config.yaml
vocab_size: 1024
rope_fraction: 1.0
parallel_block: false
batch_tokens: 65536
Below are experts of layer 6 (counted from 0) of a mixture-of-experts language model. Rows are named router (the router's row for the expert), gate (a neuron's input weights, with its number), up (a neuron's input weights, with its number), down (a neuron's output weights, with its number) and show model dimensions 96-127. Each number is 128 + 24 x the weight over its row's rms, rounded and kept within 0 to 255. Numbers have three digits each.
Before each expert's rows: "comes after" lists some tokens at least twice as common just before its tokens as in all text; "mostly gets" lists some tokens that are sent to it at least half of the time. This comes from a sample of Wikipedia text that the model never trained on. Tokens count by the router's weight.

# expert 2
comes after: "2", " |", "1", "0", "9", " P"
mostly gets: " c", " re", " e", " le", " con", " ar"
router:166179109111135103140113154117144116124098130153109171139121132175119099164125138132092096173148
gate0:148140139117126118150099098099111114128130117093136119119124098067094095087108106165127112132127
up0:153105093151101132135124104155165119108138117130065146175109110107160154136117120112134121126131
down0:154131094140130108198093148128132089128127153075168099131136122094148135111159081141109111141112
gate1:104132104097064119162105108110090152124184148120118128152136121133148129103153153135076105148105
up1:139085124095082159137104133137125140140153130126098134112132122136148136137156097077156171146093
down1:108148131086098127132092131136089123200130120161107130129157117146159114097127154109119140047104
gate2:121138164107140125171145158182115108152116100090121133117131120136150140128109108130142136113130
up2:176154102152120139165128152129136166136146117128094134142114115161117147134157128101104151138178
down2:145111123140136158110119151149108114140117127137076120142138115102092145125096126179129135097091
gate3:114128145157132115128071122131096151148115197141136103096157092171144135102127102094121141139099
up3:170136168061169111095138153146059123129124131143099142136103111098126142127140157125160143151109
down3:162188160134125152130142138162135105120106156161172108125125152107182104093125124155127144117131
gate4:080104123176108118113123130115115137112147152115122138097130144135142114136106138101109103111102
up4:122138114148152113102075142134105088160122182148114087101103117137127125152147095111133109134108
down4:131127110100098134102173088144171164130121112112084165132104133120161137165113133077101103116100
gate5:152163118155080115190121150160113120140137112080145153127127156116121098108172174157096121174109
up5:131159148143140109119146126148164096123131099158130141156156077171139149117077109103096133137127
down5:106137155113091099101089149142161146115130127161136127106110158156151116118087139153118084122128
gate6:135146099134124113143161107157161131138141111079093093146141150144130118096143151151133085116170
up6:113131144155093142161141156160123119194118119135130131147097087170136096129160133129164149113143
down6:150140155137133111145160114127150119143176131146164128139127092136093122123137129145151120152168
gate7:114141119150104093127110089130080142127118110158105168129133110156195125147150133106159159086135
up7:139132139108124077149095148109152104132105161107147148113147132122152152119138112148098072138142
down7:125119149120096093116102075137119132112177128087144112134112128176126137141148113156104117130123
gate8:144115156143135107112083150098152107094150140107147145124129169107132130103120097130106106138113
up8:126078187087174121143109094078123115106115116142080153133148096148121121137089160145098144153154
down8:125078098069163143105131122161122102109129128066130143149106115107132133127154108122123126097116
gate9:125097116145094090130114106149109113150129095097138132119124129137098130112175130125147156145137
up9:178123147149102151139137184148161113147144151140121104109144141141152107127158095137144108111131
down9:103101163126105152089137131133184143145102133115096125129104144143148163160119135077141142149130
gate10:107143105116138124161158059156112170101132165095123116109154151115140117088129138142147127102157
up10:092090126120108133136163115120088131076111127133144111127169205108152136120140165116085139161125
down10:155112116155106113118132174123164113143130149163132163136115125109134094147136138182111149082127
gate11:111088095136148101181128125110105162107121132115145145164117111127111122076130136119096087126139
up11:103142132141137128111132119098080102138106130124134154104100154124117172134132167119101106133140
down11:115124104145154152136178119166132146124114128137128132129138128165130120084117163121133098127109
gate12:145156122131183141129136150112116138097125110158155137131121131123150164102124106143126153150138
up12:101140107059154127097117114122133135130119147113129124084143080158130148138152142115107124123107
down12:144139103130183150125099130122136111104138105113098098091133130161121123127139150143097123132125
gate13:127145144120126117164112095119150147107112119134096147134126110164139137101117091176130073143173
up13:093124166159148161161141106175115174152155147128183145149104077131134128109139108105147080088132
down13:126147113110106127169102109110106114107098119056110168116137157134145112168122109119156163115109
gate14:126139196127119118169111124138144149120144118133151134108136105138168100083124096115137105167155
up14:142138174098138155122129136143157099101109134150097161129137175106137103146111148173146113133125
down14:167130139098141124083137123121097144164166152123096120184086114154121155134141109126072132179144
gate15:167149142101135087117129137172098129161110113128111117134118132109147116141139105122178134117067
up15:129152065126110150126112120153112154125092100099112128112115139158130145102109117129109169128112
down15:159133104170101144132125145134087131162095121153096141088177124175159135142126117144127112096146
gate16:173086124111128141127070128164140124141105154119133172144093128130146104090116136147135139131098
up16:106113100123154106151146118119107142147132125148142145129122181154114175112103152170173145121127
down16:174130162130087113171139124111091120117105135135127139085138144139163176125111113122130140124104
gate17:130117106094129106126124175155107161116147174121107134090094135111140140164128113113137188135109
up17:132119167132142139132101132129117113116130131154106143128138142111125092168128099121098122111141
down17:108085125067137105168081134121170114133142122104121108136118142103167122134121136134119144127170
gate18:162133135143147120126140126099108069173167125147105129160208096148152104101131138126167132145116
up18:113159115133126124159120120106168127097148158113110107107100122109179140131125108133127124102111
down18:116198121131126101138163171117127127155156163114134111157096126133116145141123137125124094112150
gate19:159159203115123130118105112147151138148101173145130135128121106122139148110183136135139143089129
up19:109109090102155150170134120119157164135122124082121120119094057113152112113137172145127120136131
down19:123126136145088138097146152125115113124138100178094148098123097125108142157136157105129107163093
gate20:087116105137158151138114106120144138173118135086137109102143102146122117104138131121120107143103
up20:175092094106146131109099159119132116079162101114114124106139097127132110117136167118136117151140
down20:166153146104135143085094128115130161115122083125132124159151130176148113119112189153113127155166
gate21:108101163164128103159128146085114137121123102082140113086103122134192128115141066107143119123099
up21:101133097127163153167148111118143130135125113079139122130147161102167144133103110135106070115115
down21:132163083135142112122124104164111153125080131131129125094135121120161099087169094131142119097132
gate22:107179094121100107142127171123103151166120127082110126093109129142071137118156115120082161100126
up22:109126146142114107116132137155141133099117149158112107129171147123144108164132121136138113125136
down22:111120152127087135117105119152137163149089068120114099121155114152134129144126108166111112113103
gate23:106106105138134133090111157148137121132131095147147134138123120141099085115098149130153081140185
up23:097128150143114143161127088124120165104146163114130107120115083126125098089119111165093185117144
down23:098128152116112162116104105099119143145121116160157142138116145126153142137146121133165120171077
gate24:120120134154121171161095129143145128118149096154171121110108149129092081118130075119152111109083
up24:101128120128180112153149170123117126130093150149084136097144114133143140136117104135153127138100
down24:154118118113068151143186125102122102132144144166143115139150101156148145118107084127146119123139
gate25:138110163135101090148137112133140135164125117136058143117120106099125074138163138134107109127122
up25:124122127155126113134097154115131127171132162071138132127138119079147150157064125146135146116089
down25:132134134131135116131105162162128145156180161163125116122127125117125112115105086110120151148148
gate26:153156119149116091128134114137128151117109126150097145110122076113133119095138146136101184150104
up26:111124163114100125106142147104101117102111128152142098140139135110114172123156131137118140123144
down26:118105150114160119136132166121156073142155088099109106119124134166123111112149165118104144130157
gate27:127171161154142107115137122116145081114135084101119126121091154096129067146104136134116113191144
up27:115114105124076101162109115133165137102099129108101105137167104162114201102111091117113105086139
down27:119126111103134166086172160153145100122130076129148163152133130156148126166115120096130159144125
gate28:139143080192190119106077110131149103143136119106122170115089141134143109108157093124127092149112
up28:134105152104130119139125135143124120131109105132132068141163114155120156118118111089121134146108
down28:113112155112162155080137139169133172140140111160174122144138084124132135113137143083138138117108
gate29:146161108118114112193122143169134166127107157143125183141115135159155129112161130127119171144104
up29:149124112149150132130108107118128143123158105130143144104123150133126084104126136109164101139117
down29:144133121154125098105126061175167120135107112118135154100108120106123106109105128142106143085132
gate30:107132114094114127132127108146151177097112124103107135149116137111136111122105140136120150117179
up30:121132116109121206163144137166148144117122174152130138111156127124127113107165165129144108125123
down30:107098124159086116138100180161137123138109152172112135151138154100114135127149107129135160156127
gate31:147158105119130134169137133146144142142104138112122112159129110141131095163149101135104133155144
up31:110107121144138089154124108136094097110155155128082111090154088110061115130092142133112180168116
down31:148118146127144113102111168122140109139112093137115124141142184115123135134141189124183161145108
gate32:159159113138130144175175116112124119122103153128120119124138121097125111132122091114116111111131
up32:154103096103145084120073154119100116144163120161143105134097097113110167100095142115142117103091
down32:107145150090118116122064174118128136120104122117137120138158115142149125140163138134125132152124
gate33:154119175110095127096092126141098073121107087125107142145094168116124113131138110155136149129121
up33:098128114085116104142130134176102125130111135149106137143164093143099133102138075103150197153133
down33:114104133174147141120102117148124160187101127154090105138149119141149142108122102126099102146187
gate34:093073097113123144159137121106168085154135125138148104123159116139105107100149139134180106128128
up34:166176142087146138070165125116109122183104112091120149131145149117122132154140178160144148117084
down34:110104107084155149155174129158143138148117136174132102153141134133120118118108122102144117122172
gate35:189146141115144124114092125176152105136114134095137113107142154104104095108086121164128130096148
up35:129160092134127155105120072149151121106141123099122111137199117110140119146140154150117110116138
down35:122103120134108156113125074136116136119129152110138098141132103127111124097112106142112147140137
gate36:130156116109110132133126119137161124144129148159138118158129156124115124136111143133124113215137
up36:109101137133112090153138142158110167159129106128101096122081110100109122147156128095157165099146
down36:121108152144120169103124129102140095130137188130146148142112118105135143102136131105101162079165
gate37:156135083178085111113157128153130125151101115132127134133153111108152164132190095120146137177065
up37:115163107135134158126173140109129121168158106114123099145108096150162138135163124133114167096151
down37:141151105095129138142154145154139117125114134109144129125110132145146116157077110134130139060148
gate38:102132139136123134121117119161081133119140121146136115121141113131156111116170098111094128150089
up38:121135135137139134093118145115113116136124146127090116134143104115112104136145145110103108120144
down38:117138114170169159111124139142148117106131168146160128101151158093113114139106134136125152134178
gate39:091136117111146159181110125103160103133134121109150140112110137112125091104115140081125090123144
up39:122120140120113166176092110148142091109129122138114111132104176105170119123144131105118139126110
down39:173102109113088144144137133120148113127135132126090104142148138124101137080122123147127106125124

# expert 5
comes after: ".", "-", ",", ":", " (", "|"
mostly gets: " R", " T", " M", " B", " S", " G"
router:133129159123154161149146178159151142120073138123158117150141133092109161091101100125123170085118
gate0:122129172132150131141124130153172140106101124117136127109138146085126110133163141143152134191109
up0:151109116157153165134098130160104132138143134140102102126100095083121135161118108159106113160137
down0:107160150138161171125067118137121152127113126116153160139141092194149087142118081149124108139111
gate1:127124156152172116153109124139132111091130106112155095111073143123134126111121133145115159104141
up1:113120080126157185074080106124110116141150102137115140111100095099129132105149150143137119123126
down1:107135110142118125149152118097128169109119154167164116146119178150113125135051141163143135105115
gate2:083126101128167147164160113164103136153136105112137086106110090133115113138062145128086145098131
up2:129122150150125120121129090103108148151109139135146115168134127128122137103104136166123140158144
down2:141098166146112110118140082136122133153118130161129137157092162098151143112142118135131124131179
gate3:106133131122146120134152121151118126132117109121131112170115109171118095115139127094101099125175
up3:109122176111096107086106130171165137146148157120102117155127132152129111107124122113112187157126
down3:110131104109136124132137137122156115113143115111142081097105143153117090148134107099129135144152
gate4:124126112130114078103148135117154129131122101127147105145115130102140128084141123171144113119144
up4:078082108137111129157133148098132153100132127112116138119122111081124134100131148110123126119131
down4:118147171085144115117067095151139098167142104116096120139194148126082144122130148088135112124112
gate5:132081151142187098144178137138137079119164140091141096134125127130156107091169081112155168131136
up5:172132080140115131124137111114100116090141146139112141133147108119114130067139177117132151124118
down5:087092141122134144124116099139148154112116146179112169091150130144081170092138124096118079156134
gate6:124130108129146124173118124120100109125165130097099149159148118128144130155082115126181128140119
up6:106151137132104133140157109186135130092097123132125132126146183071167165153167081120133123127138
down6:128095152139105106113138126125152126073127108097120130168110191191120121084107213077080071095112
gate7:130175131189117124113121128157128166154116120163102106146156159131104149086183127143154072116143
up7:157133116132127132096130131144166123125145169160156096106153125087190135096137147126098121130117
down7:156116115123127115143131149153121144082107179124119125083138121145116171135112187146123103150139
gate8:137123111138183133144093135129100126113148095078168158124105122160102145108147095141116143096126
up8:159153102133101137113141126135150085157096177129102141123101156132128159142128174170172153168138
down8:130136107096127152127116107116137098106125132106187103126118151098146089099093137114161142151135
gate9:151187128146091104151116115158138150141137153137123146167090124135127064116126161121118182096144
up9:127156139150129108138132143085139110170129103120178134129147074164121081138090141124118097121129
down9:148071125149179108090106147098150146108176148110141101145137120107085137104153156170116097115127
gate10:108111134145158112117166117126123125154087092107108088133197131116095116110147118165147157146156
up10:116126110144117130087154103128124101144116151143166158152146158111148137101083126152133111136125
down10:108110146135182099085151148158163136118127187131119123164146095128092163144141122136142116124154
gate11:124130133109106121116120118131113140147149115172129138147109125171128113129138158111167158133124
up11:140175149120186168150132127094140131137110142127130165076131143158127107136147113147145135109112
down11:128107090100132086140120109108122116143149137122135140125120081098133124113134117134114137123115
gate12:183132150098156161088104081116126110129101121110133110161142138117130115112107131149125149132123
up12:166173147128150088139139127145095115108141158099139110126159138178124105152124123174174114124125
down12:183132107088139106138107131094171140110157136114144120149146162095128133138135145167085155126133
gate13:136141105131181134150142092099135093103122130087121139119144144136121097074084167127180137104160
up13:117153128138126146172112112103137096144107138105089161133117142108148177149125092153101161113165
down13:150110121159128102120107137147191135098142134133134114107131105132125142098138103130148127166150
gate14:088072133126160148124132127167130104147128177112128151097116118105157119112111107115069119071133
up14:145152118132138157128154158123139142131111163144144125144150137128169116110097137137153119138098
down14:141105145166108133127095091169102087145166120101158125137100107102120167120140109113159115083114
gate15:142161147103100147151135114160127136196124116126124138179159117121095151087117144116101131089123
up15:126128098143110146105127099133138117102122133097155142117155114150123114122117126104077122135145
down15:144098132138110159077146118128113099154116118129105154134101172143162154116100122114119107105101
gate16:168137133108171123130150160139148127118140120100119090117128097132148131101134121114139134094176
up16:130109150146105118115091092120119164150135137154111151150149116139130121145131163129156148115109
down16:117110116118138165121116102118118129135163139124087148117168105130113162133097147111090111124117
gate17:127154150119135155075108104145124091113117144124102124112129153130137125109158158103139085107080
up17:141114132173077158153141148132155163114161133125135132082116167123101116150143142165173128132124
down17:102100100093106131128106105098136142124148147120173136084098098137119114140159140125158140143156
gate18:134137090182121154108095124153122176064136123122135107133129077109138154086157120103140109103105
up18:117128109126146145086168125159132161119113138133150122140135054133107130102107076128110161120150
down18:164133101181140122125125143126129129137105141135128121146159147121151176098113174147144135118128
gate19:153145128086140073107107110139121106107115171106143102131134136145129104112121117137147114156127
up19:164176124134147137164121176121125127128114156130072156141156108127141155144121159137097160141116
down19:172127126138127116140120143128108102141132125113110145132135162131146137139120159098128100119144
gate20:115110098108132157174120149124140147192124120162168168133121112154137089145125134146138122092129
up20:141116089097138126119120157154106145121121135120166144154158108134182115140084155173108151164161
down20:097082152144109079122121126120121121184165135093108159073128150112106091134151107161124118109103
gate21:190106106163106081124133140116143113109190141126109119161127120144137113083152116125169127094135
up21:161122092117150143163110140099108143113150139075133134170120121112144168137138146155123163155152
down21:151118129100111123106111074128148173154153157126097105088129140140146122139123100154153132139101
gate22:127117152120168155168114107069134177101119142120166119125120116100127139088148147143161163148137
up22:130120134143146140161117119089100091069119152140111128161137162116143130126162143141163073138107
down22:098143133133122117135145158067129101126147138099168145145131115111095122112146160150118119157146
gate23:128132115135104121126090146091171140124103139127140171135155146083156134080141130126130165134112
up23:163143136131121122140085139134120098114145159155101113136089106110124101138149149114155104180130
down23:120159162149153131132119093151170117123139115122089136071141138122122133128118160128146135106126
gate24:111136130162118117118116124141106125103148082088155145137169094147088118106165121133106131175139
up24:138112164053143130136104124130165103147092132101105110159096145112122098142080146147143184104137
down24:110123149116127146144125069142109110162136116138125113138155094117115102110094133113119137100118
gate25:089126151165116082114143124101124162095132100142109121157133133113138077121153136136095095103145
up25:135126154115121144144130163107093145181113137182113120132170160113149125158132112100115096119094
down25:171110116161132114144158137160120147140134120114104153125059136151147136142211126100164107157134
gate26:156119095130129121188121130153135141141171156118117112152137170128110135139118142141127146178126
up26:122125133104156159118122132139168108086103179099107082091155115114127093105147114146121126163103
down26:136149129108154117114118107103129126104127101128093145136090118121135130099132133074149112129117
gate27:103134161153149148104134112098133146131133069115158130103095116151111124102116084143146169150168
up27:134149118184130204088129128088152169118170135093140114115156145118100137129121139099134184160132
down27:144138129097118082087149129100124120130139164130144140097161143109112122135162106138124120174108
gate28:113159131113145137171188113152125120149141164135136138100128149121155157120109136169140149109131
up28:105172172150134139133118123118102155114138136128137139140134145099130092139180128130158104147120
down28:091155082158143099173156145109072176159121114133124132135151139096155147128128152132124139175092
gate29:109144091159147154167123111129106108144115110103089143132133115126126146069082149072149127140076
up29:098118127130094090119121139110155190116117118116071132144164157121132109124162096124157126105144
down29:165141153111154148121157125137171078163160116132137126161150121137124124148120152140153080151128
gate30:108140109120147127127124120161098160160140084108118134161153111131094130148129134133133159124172
up30:153115145116128140108167141151135108081119143104154123089169125079142109146133151155130116132122
down30:109118099162131129140091143107120135089168118119098167157125159144156104135159142090135141154127
gate31:161079165110137119174135159135162106081123139112130132135148127148140175105115138129137164112125
up31:082101133108054121134120108128078095141132115144117165105113111131119127113098160142138123168145
down31:132132117126119109145131129164122085112119095115106151134149143130146163095086122089136155099106
gate32:156119112106110119108097118143089140132113128120140120143102122154168151123116146120142139132130
up32:142142156113144121079178121131162144106150167115108126120161107124139115114179154149113111186131
down32:138098117114101157113138148142124127146160144144118117159155128095130157105181137128133131144148
gate33:145096128094136145152143132096121106135145136083165091121129143137124113159123073140152151161153
up33:119179128148079139147094114128146145130129099120102110111126150135124124148135169138123079119072
down33:102152087114181117116110123172086135081143110121162105108137153148109133105111100110114148121121
gate34:109141125169103133118091129126106172163132121115157166160171133127100095103122106166107119144119
up34:106110131129124139126139110090113126121144135105095132141130117108147103169144118098132095146118
down34:135112190129123109158088142149130167119129138114110140107127140081162135140092139139110114134132
gate35:126125193162146116172128115096133177064149074127118141116133171099122111088161082145141159129107
up35:125143082174113161152112137154124121119167107115138103115123171171080148165139100139148160100135
down35:159134080130110142141098170143104144124083105142126160127098156095103127152111132188122123110105
gate36:097115151115105155159126124135114124127116140106164086146129096160135115141086100125152159132128
up36:126141149104158102106150130128134080132136106141105186145118153161113121120180121106099114130154
down36:111115121125126175135110122109155152138106142119162107116159118110146118163093135172111122113093
gate37:137117101144132116107137123110098165098136121167151126139093144087193143082106122139134108135124
up37:160130137138113109105130133142112107124146095112134153120145146136144080127125124075122100124155
down37:168130153138108160157097115135144124161161150136134126148118089137139154101184138092112107104117
gate38:124166149104137105131120143140083100076136129118160125171121142102115143121107138154125174129138
up38:114145163107110129168123100113141140137143124131185163133148180103135094117133120125108115119159
down38:097137135115152123085131122152092125103154140115106087159110105104131105112120142115133116176151
gate39:159140132093196163139120104115131132141115169130127113152137128155172160144105173148119128114100
up39:153123138154139147146124141127113106151146119092192144127153110116133076139139091133137139120180
down39:140131130123175096136111132150146073130138126086130088120103123104116098136184188125119109176122

# expert 7
comes after: " ", "1", "9", "ed", "–", " pro"
mostly gets: " in", " with", " for", " at", " from", " on"
router:132144129096096120135137107140080122096164134128055096130103126129147109118137150096145111180114
gate0:192182099152101151092087140136152144123108103087120124126101106160099104116142158111131162099141
up0:116117135167134160137135134145155109141151163145108131137149081145135123129096119107124127143145
down0:165136131134096141121116123096140127135159155120111120123089132145135129136105097140155145168122
gate1:128148129123118167129148088172098103125163109126092106131132139188141106122143147158114164150130
up1:140125172111143122106124126148124147134145130116108139104114133151157121097156100112115119163104
down1:096100141112098141114149135143118101153102124142127115101093142105132127101129113147105159132123
gate2:103092106105111118113111119131122125104099095128142114130137096109113121106154087113178161131121
up2:147116092125096143117146098085134141121157107130116141160158203115156114125135127123087102152078
down2:158152122115143092152119120120095113082164079155120161113133193096102093156160154143103115095149
gate3:168113141106105112110134117066127132155163123183106093156121106106103133141089131097148124132083
up3:148136155106116090110120132132115170112109129146147095140066161127094100119123097133135134128129
down3:145103135138125089158153165123111144134141125159154163137146131119123102180110121160159146128118
gate4:110046124152147103090131170126135147104128126104124161143116130126121103115102170114101117141141
up4:065158129150129139105108180157127120101146100119130109126139075133102154134171101104115134112103
down4:121161104115142145118139099179060154099146132104148121136143114152120146072151160118139135103093
gate5:169140147128146090114171118186115119167149128127139156112138124111138142176179148110148158105063
up5:111138127104104132155137127171133086115150148131143121131107096148181145142093153118121168122098
down5:126110099170084142121140133128151112099122150132119066107104104124096120085136106121120114115144
gate6:131158148131166105121147084134121116144140111108103145144121163174130123120065136138119136096112
up6:085159118158105137156109156158181131092120114116116163133149135137114125158113121122120134157080
down6:117162130135099091121202108137128126097135119108120122126132101186134128090130141098177147140139
gate7:137150135132133123106143156155129104121117129143137093071091095132094134064123106132135160152131
up7:130118129116114101172152106125128108081106160129089082131147156106118116098176100172185117118123
down7:150117155138163193111119096093126088149091137149121151093159126170134150169159130143152177161126
gate8:179141098133108146173173096105118140140116175100101138137141135090116128101111103141143166130126
up8:147132102140100090120127124155103124079175124118162132126126082120101154097135087107137104138133
down8:144137104141109143112151108110066129134082114157137125132128185135127131080116135145176117140093
gate9:098151157113144121169117187092099136116105112165126105107141131096150086113138094130107110119093
up9:125135104100121125136123106131131153078116121141112179140151156120152128156135090144118138167118
down9:121102160131106117126155141118072091137123113142176082092121128127158102085121138152050120109146
gate10:117122083151141115124145104126117095130163105120119141104146128152084120121126102149092173133108
up10:161079133094149151124110124104159113119183144122155110105110141146106072126144156095146110103114
down10:136107146162131126144086108082159165112065126101143119133129141102129145153109125101139105146126
gate11:139141147130138137101140129174130100118103109117164136108137144138147135117119147134145126167134
up11:145079158151130144126108096141122100105114115134134096147093136150117099130105121116121144097107
down11:126134116097083119123161116109155131149136121154153090112148161110105108087131110145141103136137
gate12:080108077114114117147122132129097061101105153146077106084127123102112124118154158103098129126113
up12:111119150116117074130142119145143130100147083113113158119124129109114151118144133139135136119160
down12:126121146138134086124123109125113119128144151108129138100126137160091108182090128109146145131134
gate13:139131102137163150083139124162152164143118138124150139146087129095144126133117116113131131124113
up13:168154142136145150103134132109204128131104129140125117087102102120137155153146163131140100126129
down13:128095127137076127117072093115127126153142171135172131140105101154147101176113153096170163106169
gate14:092130102139142180107143116155103104135153141106101116118127167142152135135141110129139159127164
up14:139102082109118143145135124172113147143086135104097100140107131108181135117156157124092087110093
down14:159108100142080095106101150128173120157159099114132137127130119118097117087154110140151152123089
gate15:155143104157094128144131105081148146148127128103142191145185154133124126116146145121139144144154
up15:184135144103139158147139140078107104106138086115136106117109087157158144094110116116145109147144
down15:104131106108095148086129123112109103174152093132139173108138132146104147104129123132110114127122
gate16:168139125105141099107118149149114111144139161161099196108123124136071113140114155139135153160172
up16:108152113126154117100097177142107114130124125149098136150134129114120097163158188162148143121164
down16:140164125117137164111082124107153111158171105113157181148167149140127128114163118138150107101138
gate17:086135133163099119088128135142084102145149140126157133133097109172178162123145115106140144142064
up17:136117147061120152169139124110080124143125115121104101110147128150126075133101111192121116159133
down17:106081111110119141101132103131133139146134094159110126113094175110134130086159150107162105080147
gate18:132087178114118147141137093130108141132136165144129068168148136098122094107122132106196097122113
up18:124115123129147135155130118111131137104096097157148092111041141143141139125151102117127113104092
down18:085140100145135150141152125118093138130129145117171166101125117183149166149157165142097116124152
gate19:117163137096123135115151102098109110143154125136105127083110125122123168115149161164126111169111
up19:140092143134084134141123109113153101130152156161140106109134120081095117110097131072130139093142
down19:127108145095110139121118124149121127108070167139173159101150151143130104124127130122109108129139
gate20:122147115134136111105134109134170135120146124125118126166153132137097119129145139157166137147155
up20:118125194146127134148143136132139124190142144120139117154132125139113106147091131125148134107100
down20:160154150146145119112099123145144091126146108109132076155114094137112097099079111170163119132109
gate21:121157173177134119154162135118158153111108115140116083151130141135163110113134070108116149114133
up21:107130072104129096103132101110102130118089132131120108111119101142156088163103081095091078198126
down21:128073144114103120127144135147142099113152094123149132091103077133094148134145153109114132130140
gate22:129137120147164174122075143174135151166146114153129148140123133059146130103163095085148114089122
up22:132127129125118105170121142122110149100127116115164085120146128105124106135150121107120136121129
down22:086108126141135104101120130120140136126138129146153164131138089136093093142097174136139097075103
gate23:125127132107121140122110074082103096129113115127130137131137091161150129090127114140115128173191
up23:117125137174070138140137140123149083105136116076094130171125127154167107130138138118167127153145
down23:079146145074123147127111165107092145138072149129203150092133122097132145125111155119123134106125
gate24:141105106094120150134119080168144124097165138115100094079156142153116087119121140132192134117103
up24:077110125122153104100186130115161182092141150154156137161097110147135120130103122085097143134098
down24:121136101127106119124139126136127158154112165109109154138099163141113103085107138078139102106117
gate25:142160152110125094124142135143092150126133115140106130129143120103118141089139160169086141128132
up25:146084115130144147145080137117119134136150131108114099077097133128151162143117164119105122098123
down25:096123156104122177143155104142129145121138097093117176151083145164145094109146116109148170143138
gate26:151103103093163130130161076136142151143125130123110142138119134133138104074119121125152108147100
up26:141166139105116096152144155155146123149164127122138145081138068147171139139137117133098138102115
down26:125112160120128121152117145186115173151156121142138081143112119116138118123105160108142119135120
gate27:082162194164105154085100101137123105149123127093161111140111141128161107131114160121162098154118
up27:099136118135132123125142125128116108141098117092148103170128122169116146152100124099121148106166
down27:115188105148160157123139121106143160162097179096134113145144114096116131139124076154170087097117
gate28:132116107084154149130127129116125104128143106146110069130138157116171083151118182110204145129117
up28:138098088118127125122137128088153152099100143113134095130161148118137149149189123133148156197118
down28:141103136139140077111127112131127080089117087092104167167150126134152130147137147122089092114097
gate29:079168154151104106117114116112103139121114151083149113139139153116149121142128092148089174125143
up29:139112138154097135117110127161130151135100147150133184171121109135157166155101137114114116127133
down29:108124082065147125136180112132157151122077128113138129133103101140158163110116103120113101162152
gate30:133101147143090113124131131142147121169146077159148097148112103122126116094082181146141126159119
up30:141075116139147128161155121119111126106161131119155140112127128136182130170103118175131144144168
down30:126119102117123109113106098068168114122141141091132147098121102138129115143120142101101115102151
gate31:133122143126139118133123123126124123124157143099139154154125100174135089123142115138129109146126
up31:130131115137132149143137160101084136168188160131150099187112111149104132106127103106128119121125
down31:137094143152137124119136137136096127127105095168139114141122091134096091157128101127105097160119
gate32:112152180123109106148116079161095102140154120123100087151122098141139104129156160134135153184087
up32:110096150126100105133128149089128134125140101060165154086168144133132127135108102140112164097190
down32:117128094153149139113109105115111166130124169112133128130166152165164146131122164145152112149121
gate33:187105120122119099095127158107124169133133122088102100179133117105179126113105128109164143132132
up33:145132130109144122135122127118138104111116042171139116160132176083134105118159145151126123130093
down33:111134121128122145109140155094127099156122122122120090136115145158121123082170163086129155139140
gate34:126107140133099125146113148126131122099123142138151127111149120080143121157133147109118159138091
up34:148101137112139110107137163128115124130156133143108095149136170121183117136133100152140121128160
down34:110097156157118150121105071110106152143150143138181131110147079130151108148113163127121181126142
gate35:160137129113142124140127092073091156158138174087110082151103152126138098134144130140134115129136
up35:143141126116179120141134095128122121115101109163111125142120147133132041114093146092119144156102
down35:097162108139123149101169128201151130122124098123081121139056104176098145180120104132157122115118
gate36:110137148080149159147086095118095084128159127118179117106130096151163107120122144153137142136112
up36:201143075102116129098181125168141153097105112134119089138121122117093135124150150139117164096144
down36:109123164159162107128137108142112149169154156159117107143104151143120136144138122176153121165115
gate37:090154188159100145133116140156073124118158135172135135188126146123122132162126098171175120083173
up37:118125152133118099163129156160125157127107147149141153153154088170092153119134129111079079152158
down37:156095137091131110142127125098125136127120116130112095138134164154145160126126143122103096144085
gate38:155163150142139165122132112132130171135144148140087158133129162171121116089191150108164137150103
up38:071148133158151163145132128122167091131141132131097164125128134098121131148122125130109160123141
down38:150119161123097117144113095080127141099127149122136142107177153145094109186106168141108141126166
gate39:147104086131100114154106135126129151104188150073116158168135103129148071140110130122156188160134
up39:121088132126122123125119125152114118138128134191139082114131114113118110194110116101153081156139
down39:143107088098115154144103150156125113113124147125162121145122137124096089102162099089144114102143